{
  "num_hidden_layers": 12,
  "hidden_size": 160,
  "n_experts": 48,
  "experts_per_token": 3,
  "d_expert": 64,
  "d_shared_expert": 192,
  "hidden_act": "tanh_gelu",
  "moe_layers": [0, 1, 2, 3, 4, 5, 6, 7, 8, 9, 10, 11],
  "router_score": "softmax",
  "normalize_top_k": true,
  "routed_scale": 1.73,
  "balance_loss": 0.00267,
  "balance_bias": false,
  "router_z_loss": 0.0001,
  "n_groups": 8,
  "groups_per_token": 2,
  "init_std_router": 0.0157,
  "lr_router": 0.00156,
  "num_attention_heads": 2,
  "num_key_value_heads": 2,
  "head_dim": 64,
  "vocab_size": 5333,
  "norm": "layernorm",
  "norm_place": "pre",
  "norm_eps": 1e-06,
  "positions": "rope",
  "rope_theta": 10000.0,
  "rope_fraction": 0.5,
  "qk_norm": false,
  "attn_scale": 0.125,
  "tie_word_embeddings": false,
  "parallel_block": true,
  "extras": ["capped logits"],
  "init": "uniform",
  "init_std_qkv": 0.107,
  "init_std_o": 0.0,
  "init_std_up": 0.107,
  "init_std_down": 0.0,
  "optimizer": "adamw",
  "learning_rate": 0.00178,
  "beta1": 0.95,
  "beta2": 0.99,
  "weight_decay": 0.086,
  "lr_head": 0.0105,
  "max_grad_norm": 1.0,
  "warmup_steps": 414,
  "schedule": "wsd",
  "decay_fraction": 1.0,
  "decay_shape": "linear",
  "final_lr_fraction": 0.02,
  "batch_tokens": 65536,
  "max_seq_len": 1024,
  "doc_mask": true,
  "train_tokens": 486000000,
  "max_steps": 7416,
  "dataset": "wikipedia_en"
}
Below are experts of layer 3 (counted from 0) of a mixture-of-experts language model. Rows are named router (the router's row for the expert), up (a neuron's input weights, with its number) and show model dimensions 0-159. Each number is 128 + 32 x the weight over its row's rms, rounded and kept within 0 to 255.
After each expert's rows: a language model's description of what the expert responds to. This comes from a sample of Wikipedia text that the model never trained on.

# expert 18
router [145 115 120  90 190 166 101 103 143  78  82 141 139 168  85 134 159  91 141 122 133 168 193 125 173 140 153  95 123 158 129  50  93 161 145 138 151  91 182 180 124 123 155 166 121 169 104  84  95 157 166 136  71 136  84 155 149  57 171 179 128 119  94 148 114 158 115 106 101 159 127  91 142 110 123 138 163 158 116 121 193 106 130  94 128 112 111 168 187 174 122 116 188 107  79 100 139  63 104 122  98 134 116  91 142 105  87 133 108 103 165 131 108  97 150 127 127  85 117 109 139 137 107 135 152 138 176  85 164 132 123 107 179 121 110 171  85 155 131 128 113  53 141  87  63 148 133 146 127 147 116 147 180  88 116 174  93 214 132  96]
up0 [120  84 128  81 130 187 130  66 169 105 135  91 130 156 154  95 150 124 124 128  76 109 145 116 115 163 193 157 177  95 173 135 131 128 117  56 112 130 210 148 116 103  73 120 104 116 126 195 198  92 144 166  89 110  83 128 124  87 165  93 157 104 138 134  93 124 100 156  78 125 123 108 107 148 134 115 121  90  99 124 102 127 190 147 128  94 154 163 144  88 123 143 107 105 112 114 150 157 113 139  83  96 149 202  89 133 135 162 134 102 131 124  93 133 166 167 127 123  98  75 160  95  75 101  83 125 122 135 126 117 106 105 171 152  66 165 176 106 153  95 109 127 116 173 141 116 133 159 168  55 147 124  80 113  57 134 105  74 165 185]
Description: Capitalized name starts. Single capital letters or short first pieces opening proper names and words after the, commas or list dashes (Co-alition, Al-maty, Bo-chica).

# expert 8
router [130 118 127 103 159 168 125 135 205 126 105 160 134 144 133 142 125 136 175 137 130 116 121 128  96  25 195 132 138  84  95 132 199 150 134 132  83 189 142 102 120 132 100 184 114 115 120  57  88 124  76 150 124 123  95 128 162 148 184 124  64 190 100 125  56 128 143  94 119 193 110 130 106 124 153 150 108 141 139 141 134  93 160  83 137 142 142 175 174 179 124 133 128 127 102 102 112 155 134 106 115  89 119 114 142 144 185 126 127 113 135 124  67  49 116 113 109 124 100 179  47 160 109 134  87 133 167 122 191 146 100 108 185 116  79 152 147 190 127 128 128 120 168  90 129 106 125 144  94 141 120  47 128 100 136 152 146 131 148 124]
up1 [130 163 114 198 116 147 108 116 132  31  69 122 101 141 142 142  95 160 176 139 169 103 152 159 115 113 177 163  92 162  99 174 101 112 132 129 138 114 173 160 128 132 161 209 150 129  93  78 133 146 145 174  96 158 128 143 148  60 101 137  95 161 144 174 177 115 130 110 162 144  77 117 118  89 151  71 152 103 131 158 134 136  82 120 101 106 148 146 108 135 159 116 112 119  96 181 164 152 171 144 164 116 141 167 112  86 166 140 144 129 122 114 174 144 156 108 164 149 137 150 107  90 189 179  36 107 172 138 113 171  99  72 159 111 126 193 184 132 101 161 138 154 138  82  84 114 152 109 165 152 146 106 178 106 125 162 129  82 111 147]
Description: Capital letters, abbreviations. Single capital letters in acronyms, initials and table codes, like PPHPD, CPR, the H in D. H., plus unit m after numbers.

# expert 41
router [109 122 137  67 149 176  86  52 127 167 124 110 143 125 157 112 142 132 129 142 128 122 164 127 152 110 134  88 127 136 147 124 133 154 133 125  86 116 156 117  69 171 135 132 188 145 100 154 113 150 164 216 119 120 123 111 113 153 183 143 124 125 154 164 102 148 192 113  62 165 111  81 101  90 115 146 172 100 125  69 137 124 122 173 125 145 161  67 139 166 184 152 149  74  95 113 123 146 135 137  88  45 167 140 155  66 134 135 118  64 113 146 115 109 189 199 140 178 156  87  96 111 161 169 125 156 128 130 141 157 137 130 172 137  32 154 161 122 111  96 128 126  98 121 128  83  94 140 121 129 111  51 177 105 101 112 144  87 127 122]
up1 [143 186 159 136 126 101 146 146 121  72  99 165 119 146 162 226 105 157 149 124 171 119 112 100 139  94 163 116  99 142 109 121 105 158  35 140 127 144 142 121 131 137 156 155 173 135  80 163 148 125 127  94 156  54 161 141 121 115 145 103  92  75  92 109 157  83 210 170 163 179 122 181 112 184 150  92 151  71 197 110 115 142  95 112  95  82 184 124 112 123 134 111 150 130 201  91  80 105 155  84 109 102 150 148 111 153 130 131 156 103 158 135 136  81  56 147 114  95 107 177 187 125 145 109 143 140 150  90  88 148 101 143 113 119 131 168 106 101 119 116 164 111 138 120  97 104 185  78 130 140 105 139 101 163 124 140 125  86 133 164]
Description: Name-ending pieces. Final pieces of surnames and proper names, such as Ly-ons, Gray-son, Herm-es, and whole words like Park, Hill, Brown.

# expert 14
router [105 150 133 130 151 137  95 106 170 122 101 133 149 135 166 122 177 138 131 136  91 179 142 152 115 134 207 116 110 125 142  94 160 223 114  71 116 109 210 158 115 138 114 194 107  90  76 129 111 147 118 163 113  91 125 142  89 125 135 135 100 151  55 128  99 168 168  89 107 159 148 105 172 124 103 154 150 166 115 130 120  76 167 123 120 109 161 172 187 137 180 155 145 108  80 135 139 109 141 132  97  95 125  79 119 128 125 127  70  71 194 126  63  95 119 163 117 114 128  81  91 152 178 152 119 134 156  64 150 117  91 175 161  82 102 177  72 159 155  94 123  62 141  98 140  89 122 130  97 162 109 137 144 108 156 128 120 129  74 111]
up1 [175 152 151 129 103 139  90 144 104 104 138 168 112 153 132  57 142 103 125 156 123 184 179  87 142 150 101 116 106 140 130  93 147 135 166 145 189 105 122 111 122 131 158 159  91  78 112  58 158 190 133 151 157 120 167  90 135 129 105 130  79 141 139 143 107 137  99 186  68 105 112 124 168 178 147  68  60 166 140 134 121 170 131 144  94 117 188 114 177  83 176 103  95 121 124 115 209  66 109 116  80  74 152  93 127 154 164 178 163 123 153 172  76 181  72  65 125  94 108  88  99 153 106 116 115 167 133 143 138  78 168 132 148 105 158 117 150 124 132 131 118 110  93 102 158 106  92 134 117 104 109 101 169 108 103 161 160 171 111 154]
Description: Zeros and digits in numbers. Digits, especially 0, inside large numbers, money, scores, times and percentages (125,000; 20,000; 4:20), plus words like million, ten, half.

# expert 9
router [103 136 139  63 113 101 120 153 135 132 115 139 124 141 118 111 193 106 151 125 140 134 161 116 133  69 166 133 101 128  84 145 167 146 128 149 164 168 149 127  86 147 114 125 159  83 107 119 137 113 113 160 131 127 110  95  76  60 216 139 118 166 138 161  37 136 177  80 113 190 126 101 154 158 170 127 172 148 163 108 168 102 150 156 144 126 154 114 143  89 152 141 124 120 103 101 123 119 149 157  92  63 136 124  86 118 181 141 109  62  75  80 141  91 192 174 149 142 145 122  82 138 141 166  91 147 126  91 128 165 139 161 172  90  47 127 137 180 150 101 130 122 174 139 101 179 180 137  77 119 133  81 132  93 161 115  80 116 114  75]
up1 [145  99  67  65 167 156 125 114  85 129 103 124 120 126 170 158  54 134 120 125 133 128 133  82 157  99 148 110 129 142 116 159 103  72 112 135  71  72 108 164 155  73  91 146 149 159 125 116 120 164 113 110 168  95  38 111 178 116 186 136 128 117 122 142 145 112 136 113 135 132 145 152  88 126 140 146 112 199 142  79 120 150  82 148 140 130 105 178  97 166  78  76 145 118  64 153 119  89 151 127  90 140  68 167 129 185 136 151 148 147  87 174 117  66 142  86 186 143 107  70 162 126 159 113 148 127 166 103 110  91 122 141 100 189 106 151 149  98 137 163 110  95 119 130 129 148 182  79  96 120 150 123  88 189 159 110 130 191 101 160]
Description: Foreign name fragments. Middle pieces of personal and place names, often non-English, in sports tables and lists, such as Tak-in-ou, Juss-i, Kav-in.

# expert 13
router [146 129 119 127 150 178 114 117 155  82 106  89 144 185 117 153 169 125 124 161 167 140 170 134 146 153 129  78 115 117 127  84 141 124 150 118 129  66 131 109 109 166  80 136 146 133  97  76  67 184 133 148 138 101 102 139 120 118 195 159 121 175 106 168  79 178 138  62  98 113 178 125 106 102  98 133 108 177  77 114 136  42 140 117 162 139 127 119 184 135 158 125 127 153 106 155 161 111 184 105 122 125 104 131 106  61 167 148 121 168 149 132 128  87 139 135 157 150 158  73 125 126 125 138  81 149 147  83 128 133  85 175 204 127  90 152 120 135 130 107  87 146 104 131 133 118 139 187  94 108  53  60 131 100 154 182  98 190 102  64]
up0 [144 111 118 179 104 139  86  83  89  65 161 157  90 201 104  89 175 108 103 156 148 118 144 123 129 106 156  85 112  90 148 130  72 102 118 180 175 100 126 119 169 163 203  76  94 160  96  85  63 131  87 136 103 164 130 117 138 140 131 134 132 134 113 134 138 182 163 109 104 148 169 154 187  94 174 135  89 102  78 165 173 173  64  92 166 123 132 129 105  93 130 124 156 113 106 137 101  86 129  79 141  81  99  87 193 162 134 117 122 161 112 166 113 123 140  63 138  75  70 109 106 133  95 176  64 129 136 102 158 133  92 141 163 119 159 111 153  88 108 157 109 159 164 114 149 150 122 162  85 123 102 158 105 118 151 117 147 166 145 167]
Description: Leading date digits. First digits of years, days and scores after a space or dash, such as 2014, 29, 2–2, plus words like born, No, On.

# expert 46
router [173 128 152 120 130 127 117 149 145 117  69 156 110 152 149 127 111  80 192 140  97 110 214 105 178  76 152  89 140 109  97  87 141 144 130  78 144 124 136 136  89 141 119 164 169 120 119  73 118 152 133 189  63 103 117 140 139 129 155 137 131 171 117 175  56 161 136  59  89 131 131 111 130 108 193 101 132 135 131 162 157  98 147 152 164  99 126 140 194 134 125 154 126 129 133 140 113 114 128 131  38 120 135 124 113  63 110  89  74 123 119  78  68 115 147 175 157 140 114 136 104 119 119 133 122 161 173 112 219 133  79 127 154 135 134 153 110 157 153  90  80 127 104  80  80 109 132 165 107 125 153 135 206  54 109 104 159 124 120  97]
up1 [135 164 100 179 140 162  85  86 158 159 154  84 117 202  56  93 120 112  91  73 111 149 176 145 128 134 166  96  88 137 135 151 163  72 122 149 139 160 138 148 117 132 144 148 170  87 131 127  78 129 121 100  86  99 133 107  92 127  89 109 101 106  79 121 119  82  90  76  73 137  77 151 130 132 158 154 134 109 100 121 155  98  80 124  63 112 110 147 116 146 101 105  78 155 132 107 127 128 134  97 117  75  61  78  79 104  90  97 159  86 160 114 144 160 180 143 170 196 138 117 157 150 149 146 163 105 101 156 126  90  96 113 127 102 137 152  88  83 106 106 138 146  80 101 132 139 152 106 136 181  79 158 181  86 120 201 149 179 144  88]
Description: Line breaks and table pipes. Newlines ending list items or table rows and the pipe opening a new table row, plus words like Succeeded, won.

# expert 15
router [124 135 115 110 200 125  66  51 144  85  77 135 157 236 117 138 168  57 159 166 129 169 144 112 156 123  98  84 144 115  77  84 135 165 118 154 134 155 126 140 106 192 130 168  96 133  66  97  77 162 147 120  91 115 127 112 118 114 157 173  92 157  62 163 125 132 154  91 135 156 120 125 107 112 182 121 120 147 127  36 120 129 138 124 180 132  93 180 176 118 109 156 148 132 129 101 136  96 135  94 131  47  92 117 154 103 130 135 101 145 114 146 164 111 112 136 142 167 125 172 122 154 161 109 136 187 199 109 167 134  93 125 154 125 136 156 131 158 128 135 136 121 145 106  54 188 110 134  92 119  94  85 146 117 113 155 148 120 109 120]
up1 [170  92  81 156 169 169  91  84 170 149  50  93 103 156 114  89  76 106 168 151 151 124  95 149 160  96 109 155  74 125 129  78  86  91 132 149 114 118 151  71 152 175 177 128 114 120  90 104 157 129 112 136 156 120 177 146 200 121 128 174 176 189 166  96 128 140 149  87 119 100  84 101  85 144 148 130 115 147 154 105 148 146 106 135 164  92 126  78 143 164  63 123 143  96  72 176 167 100 102 127 143  61 148 127 104  83 116 173 172 135  99 122 114 107 127  60 139 155  94 159 118 143 112 169 120 101  63 184 110 140 128 136 105 131 105 151  87 141 153 154 180 140  83 116  91 140 128 135 141 143 126 168 185  82  96 147 163 129 103 160]
Description: Line breaks and headings. Line breaks, == section heading markers and opening quotes, plus word-initial pieces like cont, rec, equ, Ass and some table digits.

# expert 24
router [186 137 165 121 123 169  97  74 181  61  88 176 137 183 111 172 122  95 121 114 139 102 137 140 161 137 168 115 156 162  86  89 134 134 184 131 110  95 119 175  91 156 129 138 126 116  51  61  85 169 125 118 135 100  90 145 144 115 127 160  90 137  89 154  98 177 163  94 128 197 105 146 115 140 153  98  90 148  94 127 163 117 115 109 155 122  97 153 158 162 121 131 156 164 123 152 148 116 175  59 109 147  90 101 113  86 111 161 103 148 125  92 151 113 151  98 166 110 159 117 112 146 142 148  69 144 154 126 142 163 104 113 153  65 133 168 116 192 135 134  99  83 181 111  82 155 146 165 102  90  81 131 128 102  96 220  97 190 110 110]
up0 [125 175 181 135 135 180 138 153 126 189 111 148 150 114  69 174 174 130 131 139  69  90 166 157 135 131  86 136 122 131  94 106 182 115  93 138  93 137 157 135 111 163 158 150  95 114 132 127 129 168 139 146 114  92 130 141 137 148 135 106  46 151 154 120 102 103 193 126 156 101 186 159 118  55 189  67 172  83 106 150  93 129 125 110 118 197 141  85 174 116 155 170 170  93 124 147 106 145 128 160 104 148 134 125 147 118 173  61 183 157 127 127 118  73 158 154 105 119 144 161 104 150 191 128 140 124  80 105  99 172  83  77 153 111 144 173 160 183  96 150 139  80 109  57 104 131 104 150 125 143  93  89 128 139 194 138 106 116 135 111]
Description: Lowercase word onsets. First one or two lowercase letters of common words after a space or hyphen, such as f, p, c, pr, sp, un.

# expert 45
router [144 163 121  61 191 154 122 142 134 110 103 201 134 177  67 161 117  68 140 141  93 153 161 119 141 136 153  10 110 143 104  93 158 126 156 141 172 149 123 151 115 150  57 135 121 160 104 110 129 165 138 152 113 155 136 133 136  93 142 125 106 134  96 140  81 190 178  97 120 176  76 122 131 112 111  93 195 142 132 115 133 104 126 113 112 107 177 172 132 184 123 132 166 123  87  82 115 121 153  89 112  88 160 121 114 121 126 156 142 102 135 144 126  94 131 134 102 147 151 170  98 140 123 147 115 135 144  68 131 111 116 141 175 108 104 165 134 202 139 166  88  72 175  46  59 142 162 168 108 113  50  85 127 124 146 142 142 112 137 114]
up0 [155 176 140  80 138 120 158 116  98  93 153 178 172 186 142  62  82 179 122  84 136 114 111 159 134 106 178 141  55  83 141 165 142 133 151 166  83 146 122  92  82 156 138 112  95 153  71 200 180  93 121 127  71 113  87 152 123  90 110 127 123 175 126 127  95  87 119 136 121  98  98 130 145 118 128 170 103  95  89  94 124 110 104  92 108 109 159 100 174 102 131 155 113 114 151  69  81 101 142  95 150  94 137 172 209 109  88 105 129 116 138 171 127 138 152 137 148 160 183 146 102 182 106 176 137 163 108 145 154 166 148 147 152 157  96 181 166  78  69 172 159 155 169  82  99 121 139 115  95 112 139 135 179 104 159 130  98 120 102 120]
Description: Capital initial letters. Single capital letters or capital clusters starting names and proper nouns, such as P, V, J, Sw, before the rest of the word.

# expert 16
router [146  96 154 115 128 170  85  97 168  71 113 125 176 171 140 107 106 106 157 162  67 135 129 135 136 127 121 112 160 162  69  35 162 119  90  70 133 109 167 108 142 151 119  92 169 155  97 141 105 149 151 139 129 149 136 167 158 110 162 161 110 156 101 131 116 127 161  90  89 155 106 120 187 158 146 138 181 162 102 121 162  87  90 101 157 162 120 200 225 126 150 134 172 119  76 102 120 152  92 101 118  96 145 113 133 108 103 163  74  93 165 113 115  96 123 194 127  96 115 145 137  91 161 157 111 142 133 130 178 132  90 171 134 140 121 159 136 149 161 140  72  65 132 101  75 149 138 129  83  64 126 157 147 129  94 123 178 153  60 102]
up1 [106 144 122 135 137 128  79 142  72  65 168 163 118 116 170 103  81 167 153 118  94 121 136 176  51 130 135 143 154  82 160 165 144 125 106 192 113 119 163  95 159 164 161  83 178  93 115 117 106  90 127 106 147 117 177 134 105 122 106 100  78 115 102 116 153 128 170 152 136 126 136  80  94 176  91 170 123 156 152 142  94 134 105 122 178 164  82  55  95 157 119 217 176 138 107  82 197 132  93 152  81 103 152 117  85 134 184 141  71 153 179 114 121 105 124  81 146 116 137 132 106 131  85 179 125 163 156 167 127 121  97 190 141  87 114 168 117 118 157  83 129 129 175 130 178 143 143 130 120  92 104 116 176  95 150  95 143 121  98 106]
Description: Spaces before numbers. Bare space tokens before numerals in tables, dates and scores, plus word-initial pieces like rec, exp, sec and mid-word ens.

# expert 10
router [130 131 135 113 208 129 128  83 157  71 130 170 163 183 129 144 167 109 169 157 111 134 114 150 136  75 138  94 107 164 145  82 112 168 138 114 140 131 138 104 113 171  95 122 102 101 120 101 126 140 160 138  78  83 160 138  94 147 161  92 113 125  76 141  92 113 118  83  98 145 138  86 103  68 217 107 118 191 109  81 141 120 155 105 140 109 114 161 180 144 178 135 153  69 113 110  81 109 114 118  93 110 108 134 170 114 137 186 112  72 125 121 123  64 131 222 143 158 181 134 140 112 132 144 113 143 209  89 230 107 104 133 141 136  67 127  83 151 143 106 109 125 134 138 121  73 131 157 129  95 146 146 146 114 149 181 119 129 104 112]
up0 [126 101 103 188 167 117 140  57 143 174 108 104 131 105  79  95 105 123 187 155 126 197 138 126 123 128 121 172 191  71 111 128  86  99 146 125 146 188 175 169 146 140 155 160 112  95 114 132 161 120  64 138 141 114  68 144 160 121 187 167 135 157 121 152  93 145 120 113 125 111 150 167 168 126 149 185 123  88 103 117 138 163 135 184 152 164  62  94 152  83  93 151  86 162  90  91 120 132 100 121 184 147 154  93 142 144 109  92 127 151 130 113 114 144 152 111 124 135 147 132 127  85 163 177  87 170 123 190 167  91 161 147 104  88 105 103 133 190 139 141 141  97 156  71 185 150 145  74  67 172 184 125 153  92 137 133 135 153 131 160]
Description: Punctuation before values. Opening parentheses, colons after infobox field names, hyphens and en dashes in lists, ranges and dates (Developer:, (21 March, 2020–2026).

# expert 17
router [211 117 216 130 156 158 145  80 153 109 119 115 156 128 116 156 106 122 147 180 132 154 144 128 189 138 114 122 101 130  46 109 100 148 111 136 153 128 117  76 124 117 115 145 108 158  98  85 100 247 129 139  93  58  95 111 157 109 137 145  91 170  51 147  93 135 129 129 112 188  91  90 141  71 168 115  92 171 135 103 117 116 116  90 191 133 143 199 192 103  99  99 183  85 124 113 151  79 144  95 121 114  88 100 176 135 100 109 117 157 180 123 138  92 149 139 136 141 144 134 102 119 135 142 115 161  92 149 143 137 117 129 107  61 132 153 123 168 144  85 153  80 149 127 148 123 123 143 133 116 108 151 165 105 160 134 167 129 101  86]
up0 [122 128  71  89 112 151 161 139 114  91 164 130 125  98 138  97 126 126 106 143 151 102 121 110  69 131 116  91 101 111  94 109 148 151 111  74  74 115 187 100 111 126 160 190 145  68 137 171 179 170 155 132 105 123 142 112 111 154 125 108 152 152 176 125  91 125 153 100  69  93 100  96 127  95 149 175 152 146 134 135 103 133 185 119  86 226 159  98 175 127 176 161 109  94 117 143 158 173 122 169  58  94 143 105 150 157 112 101  90 150 110 162 187 129 103 129 121 166 132 119 120 118  93 102  88  92 163 150 138 163 149 197 119 121  75 120 184  99 149  78 111 179 174 130 147  67 124 107 106 121 172 162 155  59 168  79 142 121 137  87]
Description: Early word-stem pieces. Second or third pieces inside longer words, right after prefixes like Re, St, Cons or Trans, such as Re-b-uilt, v-ib-ration, post-ul-ate.

# expert 21
router [139 132 130  98 156 122 137  92 117  93 120 151 198 159  78 131 174  76 124 193 111 111 122 116 175 126 196 112 127 131 116 114 119 187 116 115 108 167 139 127  80 131  73 152 139 153  50 103  68 125  99 160 116  57 148  98 183 122 150 134 108 190 109 146  98 142 104 117 116 148 142  98 122 170 110 188 136 159 106  92 136  68  99 139 108 180 175 133 138 105 116 151 146 148 151 122 116 108 176 163 119 103  97 109 148 130 123 113  99  96 128 113 129  81 189 158 162 133  91 140 138  89 147 127 112 204 177  70 146 150 121 195 143 135 120 154 120 137 107 143 109 135 164 147 146 161  88 126  47  81 138 100 181  64 120 148 142 172  68  88]
up0 [120 104 106  96 115 135 146 201 115 102 148 106 149  75 144 144 157 127 110 114 200 125 141  65 157 129 166 166 169  70 151 125  71 122 138  88  67 133 114 107  96 148 129 160 101  66  72 116 111 192 139  91 130 151 146 114 115 110 113 117 134 143 192 185 158 102 152 129 133 101  97 101 132 146 135 144 154  80 172 111 141 153 107 129 115 109 150 189 118 110 193 190 106 178 149 102 128 190 136 173 143  82  84  52 143  92 107  89  77  95 170 125 124 119 120 128 113 107  85 154 131 156  94 140 141 167 129 100 113 163 116 135 125 148  69 171 140 141 162 151  75 132 111 164 130 142  80 133 116  84 122 135 162  54 107 151  86 123  75  74]
Description: Zeros, numerals, -ing. Zero digits inside years like 2008 and 1904, number and quantity words like two, three, all, second, and -ing in resulting, lasting.

# expert 1
router [112  92 206 121 152 127 147 138 176  98 102  78 141 149 126 160 125 105 123 169 119 117 134 128 128  90 184 112 166  51  79  87 120 162 129  77 107 156 126  66 141 154  93 125 158  70 113 106 130 157  94 176 118  60 122 148 113 114 195 139 146 130 125 150  95 136 161 123 104 140 124  85 163 102 120 144 135 114 145  98 146  73 165 156 132 142 117 158 162  98 171 179 119  82 135 127 125 162 171 115 149  97 107 127 116 125 133 136 113 109 120 141 107 117 190 180 218 153 119 123  97 117 136 185 110 144 140 111 161 172 133 181 139 151  69 177 148 134 112  58  94 154 101 161 178 124 104  89  60 127 119  51 153 107 151 153 129 151 110  53]
up0 [160 130 115 136 173 180 106  89 165 199 143 136  82  85  96  95  66  82 170 125 127 152 130 167  99 148 136 102  86 110 150  98 109 166 122 166 178 126 141 135 116 127 160  78 125 140 118 189 133 156 136  97 153 198  83 110 130  91 120 154 125 135 120  98 146 133  84 117 105 153  78 106  81 173  85  88 142 136 160 171 169  94 138  99 164  91 144 140  91 124 125  79  95 126  66 199 116 153 142 160 179 127 176 144  95 147 117 116 174 122 154 101 166 121 108 127  95  86 167 149 117 141 120 155  97 149 120 166 159 165  93 183 146  72 121 181 157 129 120  91 151 113 162 182 157  82 103 185  83 173 105  80 161 129 156  98  86 135  84 115]
Description: Noun-forming word endings. Final suffix pieces that complete nouns and participles, such as -ation, -age, -ment, -ity, -ites, and words like district, Division, Cup.

# expert 7
router [138 151 180 103 107 109  95 156 124 129  52 132 186 148 127 161 157 120 110 128 132 157 155 139 114  88 133 114 141  73 104  94 200 145 166  57 157  95 166 136 159 141  83 115 116 168  82 139 106 154 158 158 103  55 116  92 138 129 125 133  81 139 117 130 133 138 133  94 119 150 140 100  88  79 172 134 125 199 138 129 167 136 129 148 153 165 145  89 140 135 162 169 145  95  63 105 109 142 127 166 135  85 130  77 136  82 132 151 122 124 108 138 118  99 147 202 127 112 102 181 109 114 139 163  68 159 163  86 161 165  92 157 170  89 115 160  97 158 150  98 143 144 171 146 117 139 124 157  52  72 101 105 135  89 136 136 168 144  18 101]
up1 [158 132 101 131 110 111 115  91 137 136 166 107 128  78 135 152 121  93 144 138 116  91 120 115 170 144 133  97 157 183 116  71  81 101 137  81  65 173 183 138 132  83 165 153 168 111 113 130 136 170 129 151  96 134 108 165 111 117 150 150  73  99 127 188 162 115 105 100 126 120 221 143 114 137 120  70 156 137  84 142 152 151 175  84 142  82  80 145 112 143 145  92 213 197 122 105 210 102 155 137 129 153 145 131 150 137 136 110 122 150 146  93 158  80 140 100 158 128 104 124 156 130 120 167 133 175 151 101 132  82 107  98 210  41 126 122 106 103 152  43 150  97 184 111 142 154 164 119 152 149 112 112  98 140  94  91 119 157 127 115]
Description: Coordinating conjunctions. Linking words joining names or phrases, mostly and, also as, that, which, or, who, but, &, as in Pluto and Charon.

# expert 25
router [194 166 183  99 140 127  70  79 139 136 103 130 139 176 153 140 112 113 165 180 108 132 123 158 101 135 135  59 111 101  88 110 117 185 124  98 133 151 137 131 134 100 146 139 114 138  59 128 121 118 174 163 130 112  90 159 163 160 146  98 109 116 108 190 105 104 124 118  85 163 104 104 112 121 193 147 141 196  93  61 176 112 138 136 146 153 145 196 178 141 180 167 187  73  58 134 134 147 110 147 100  93 126  92 161  78 120 171 140 126 149  73 120  68 145 146 185 132 108 118  98 120 134 168 115 135 158 129 204 173  86 163 145 117  96 141 126 175 164 157  93 104 147  96  90  84 119 128 131 147 116 118 177 113 130 114  81 113  93  97]
up1 [107 184  96 164 172 136 161 119 130 144  70 156 180 120 150  95 139 111 158 134 186  72 135 119 186 111 177 144  69 148 102 147 158  71 135 145 134 133 122  77  96 137  89 180 121 139 108 113  96 108 128  95 105 130 114  90 173 172 113 141 118 116  79 152 179 150  87 123 140 100 153 130 142 135  89  80 141 126  87 141 102 128 174  73 138  97 126 144 139 101 190 156  99 161 151 136 153 103 149 160 130 140 124 106 153  88 142 112 102  95 102 148 212 100 132  81 211 150 145 155 132 138 114  76 104 105 141 141  80 135  83  91 179 150 130 130 170 118 122  95 109 129  98 149 187  99  84 100 136 112  99 120 108 149  57 147 219 151 109 195]
Description: Commas and clause separators. Commas ending a phrase or clause before and, which or but, along with semicolons, parenthesis-comma, dashes and table pipes.

# expert 30
router [121 124 191 127 146 150  66  86 177 117  78 135 149 140 180 152 125 129 120 196 108  99 161  96  84  89 142 102 127 136  88  88 139 172  96  58 126 153 149 119 121 152  92 183 135 117  90 101  66 151 129 163 131  94 102 139 175 118 122  97  92 134  87 116 126 145 149 125 135 146 175  87 113 129 118 140 115 163 167 112 168  86 146 153 137 171 112 164 144 145 136 141 162 132 156 107 146 124 127 107 106 109 133 116 143  82 165 187  78  99 173 126 110 120 127 163 157 120 135  82  86 109 125 122  93 184 109 106 217  98 144  94 155 136   0 167 140 150 158 114  75  92 157 118 146 100  77 154 111  99 128 137 146 130 105 147 188 173 108  96]
up0 [129 150 133 161 161 115 159  68  76 159 168 168 117 171 154 144  96 138 113 157 148 105 172  93 171  96  83  80 131 131 172 124 177 116 125 107  78 157 167 174 137 113  85  80 126  88 126 147  88 188  89 128  94  81  94 167 118 110  85 149 100 138 187 135 139 159 143 118 122 159 187 147  96 172 112 138 105 162 114 128  82  88 159  93 130 129 135 157 168 125 166 125 112  99 159  92 117 152 183  84 114  89 155 156  86  83 182 122  64 121 127 126 138 134  83 155  89 134  80 113 124  78 164 140 204 141  76 153 106 126 125 126 141 134 173 106 103 145 147 148  71 115 155 176 187  90  73  94 134 130 113 164 199  99 124 137 107  94 130  97]
Description: Common nouns and adjectives. Ordinary content words after articles or prepositions in running prose, such as ground, film, work, part, air, official, battle.

# expert 35
router [134  90 130  35 159 212 133 142 178 107 103  70 144 199 113 141 123  97 140 126 126 134 128 110 114 118 139  81 140  71  83  94 135 160  97 116 114 152 203 109 136 156  98 131 103 138  93 130 132 139 138 170 157 110 130 100 149 107 172  79 129 142 121 203  98 146 152  36  67 144  95  90 173 164 154 138 124 196 113  90 150  97  86 156 150 104 141 124 157 116 155 152 152 122 117 109 101 138 132 159 137 130 152 132 132 103 145 115 138  61 163 142 115  93 155 196 180 155  74 112 107  80 144 197  76 122 175 148 125 143 111 130 145 132  55 150 114 160 151 132 149 110 168 101  85 106 153 128  87  95 134  83 120 123 162 168 133 123 133 104]
up1 [192  72 100  71  99 152  78 136 111 100  82 103 149  97 158 126 180 159 167  81 167  82  93 152  89 116 160 157  91 151 143 183 197 153 122 179 162 160 198  76  99 117 130 139 120 149 167  97 132 104 152 100 172 122 123 173 160 145 143  93 123 140 131 158 108 105  84 176 154 166  73 110  94  90 110 108 122  98 121  80 132 180 108 147  96 102 151 113 133 123 138 126 130 104  83 187 118  77 163 157 124 133  84  83  63 116 131 132 135 159 149 122 198  97 150 160 189 158 115  97  89 103 107 144 138 108 118 153 123 130 168 131 173 129  68 138  99 150 115  81 148 114 184 145 162 115 189 149 149  88 146 132 146  93  96 154  89 144 140 124]
Description: Closing brackets and spaces. Closing parentheses and brackets, blank cells in tables and compass letters after coordinates, as in (EST), 1952], 47.4″W.

# expert 6
router [142 157 150  99 166 129 139 113 114 115  84 133 221 176 118 115  72 132 124 168 119 142 147 134 124 138 137  34 127  98 128 145  86 135 182  95  76 148 181 202  72 118 130 139 154  81  96 137  94 197 130 150 133 128 138 175  98  95 152 140 115  97 109 180  88 104 186  98  59 103 110 114 117 140 149 150 162 137 139  72 191 111 122  79 161 128 107  89 162 171 146 147 125  74  86 137 143 105 117 115 153 142 140 166 115  87 195 133  93 107 114 117  34 135 165 119 145 140  90 137  81 131 148 150 144 165 174 133 142 136 121 150 162 129 136 166  96 181 169 136 103 112 138  94  91 128 131 121 132 141  91 101 156 116 145 169  93  76 117  95]
up0 [122 139 106 135 179 105 103 166  97  98 159 130 173 115 136 168 190 173 134 129  81  61 172 129 113  94 101 141 114 146  84 141 153 150 168 149  95 113 170 140  95 159 116 177 145 136 103  99 109 110 114 143 127 150 104 155 163  82 112 129 150  88 104  96 157 161 145 144  67 172 175 133 174 157 165 177 106 124 163 106 128 133 123 137  84  69 122 143 120 107  87 113 162 172 117  95 112 136 119 124 171 137 102 137 116 148 132 112  57 134  56 134  80  95 109 104 128 171 125 104 104 129 144 147 104 170 153  62 158  91 159 160 169  65  98 205  78 103 132 120 119  95 167  54  61 141 140 121  92 119 157 119 107 157 165 138 105  65 131  60]
Description: Word-start fragments. Early pieces of words and names after a capital or short prefix, such as Ad-ult, Al-geria, dr, pr, New, South, Charl.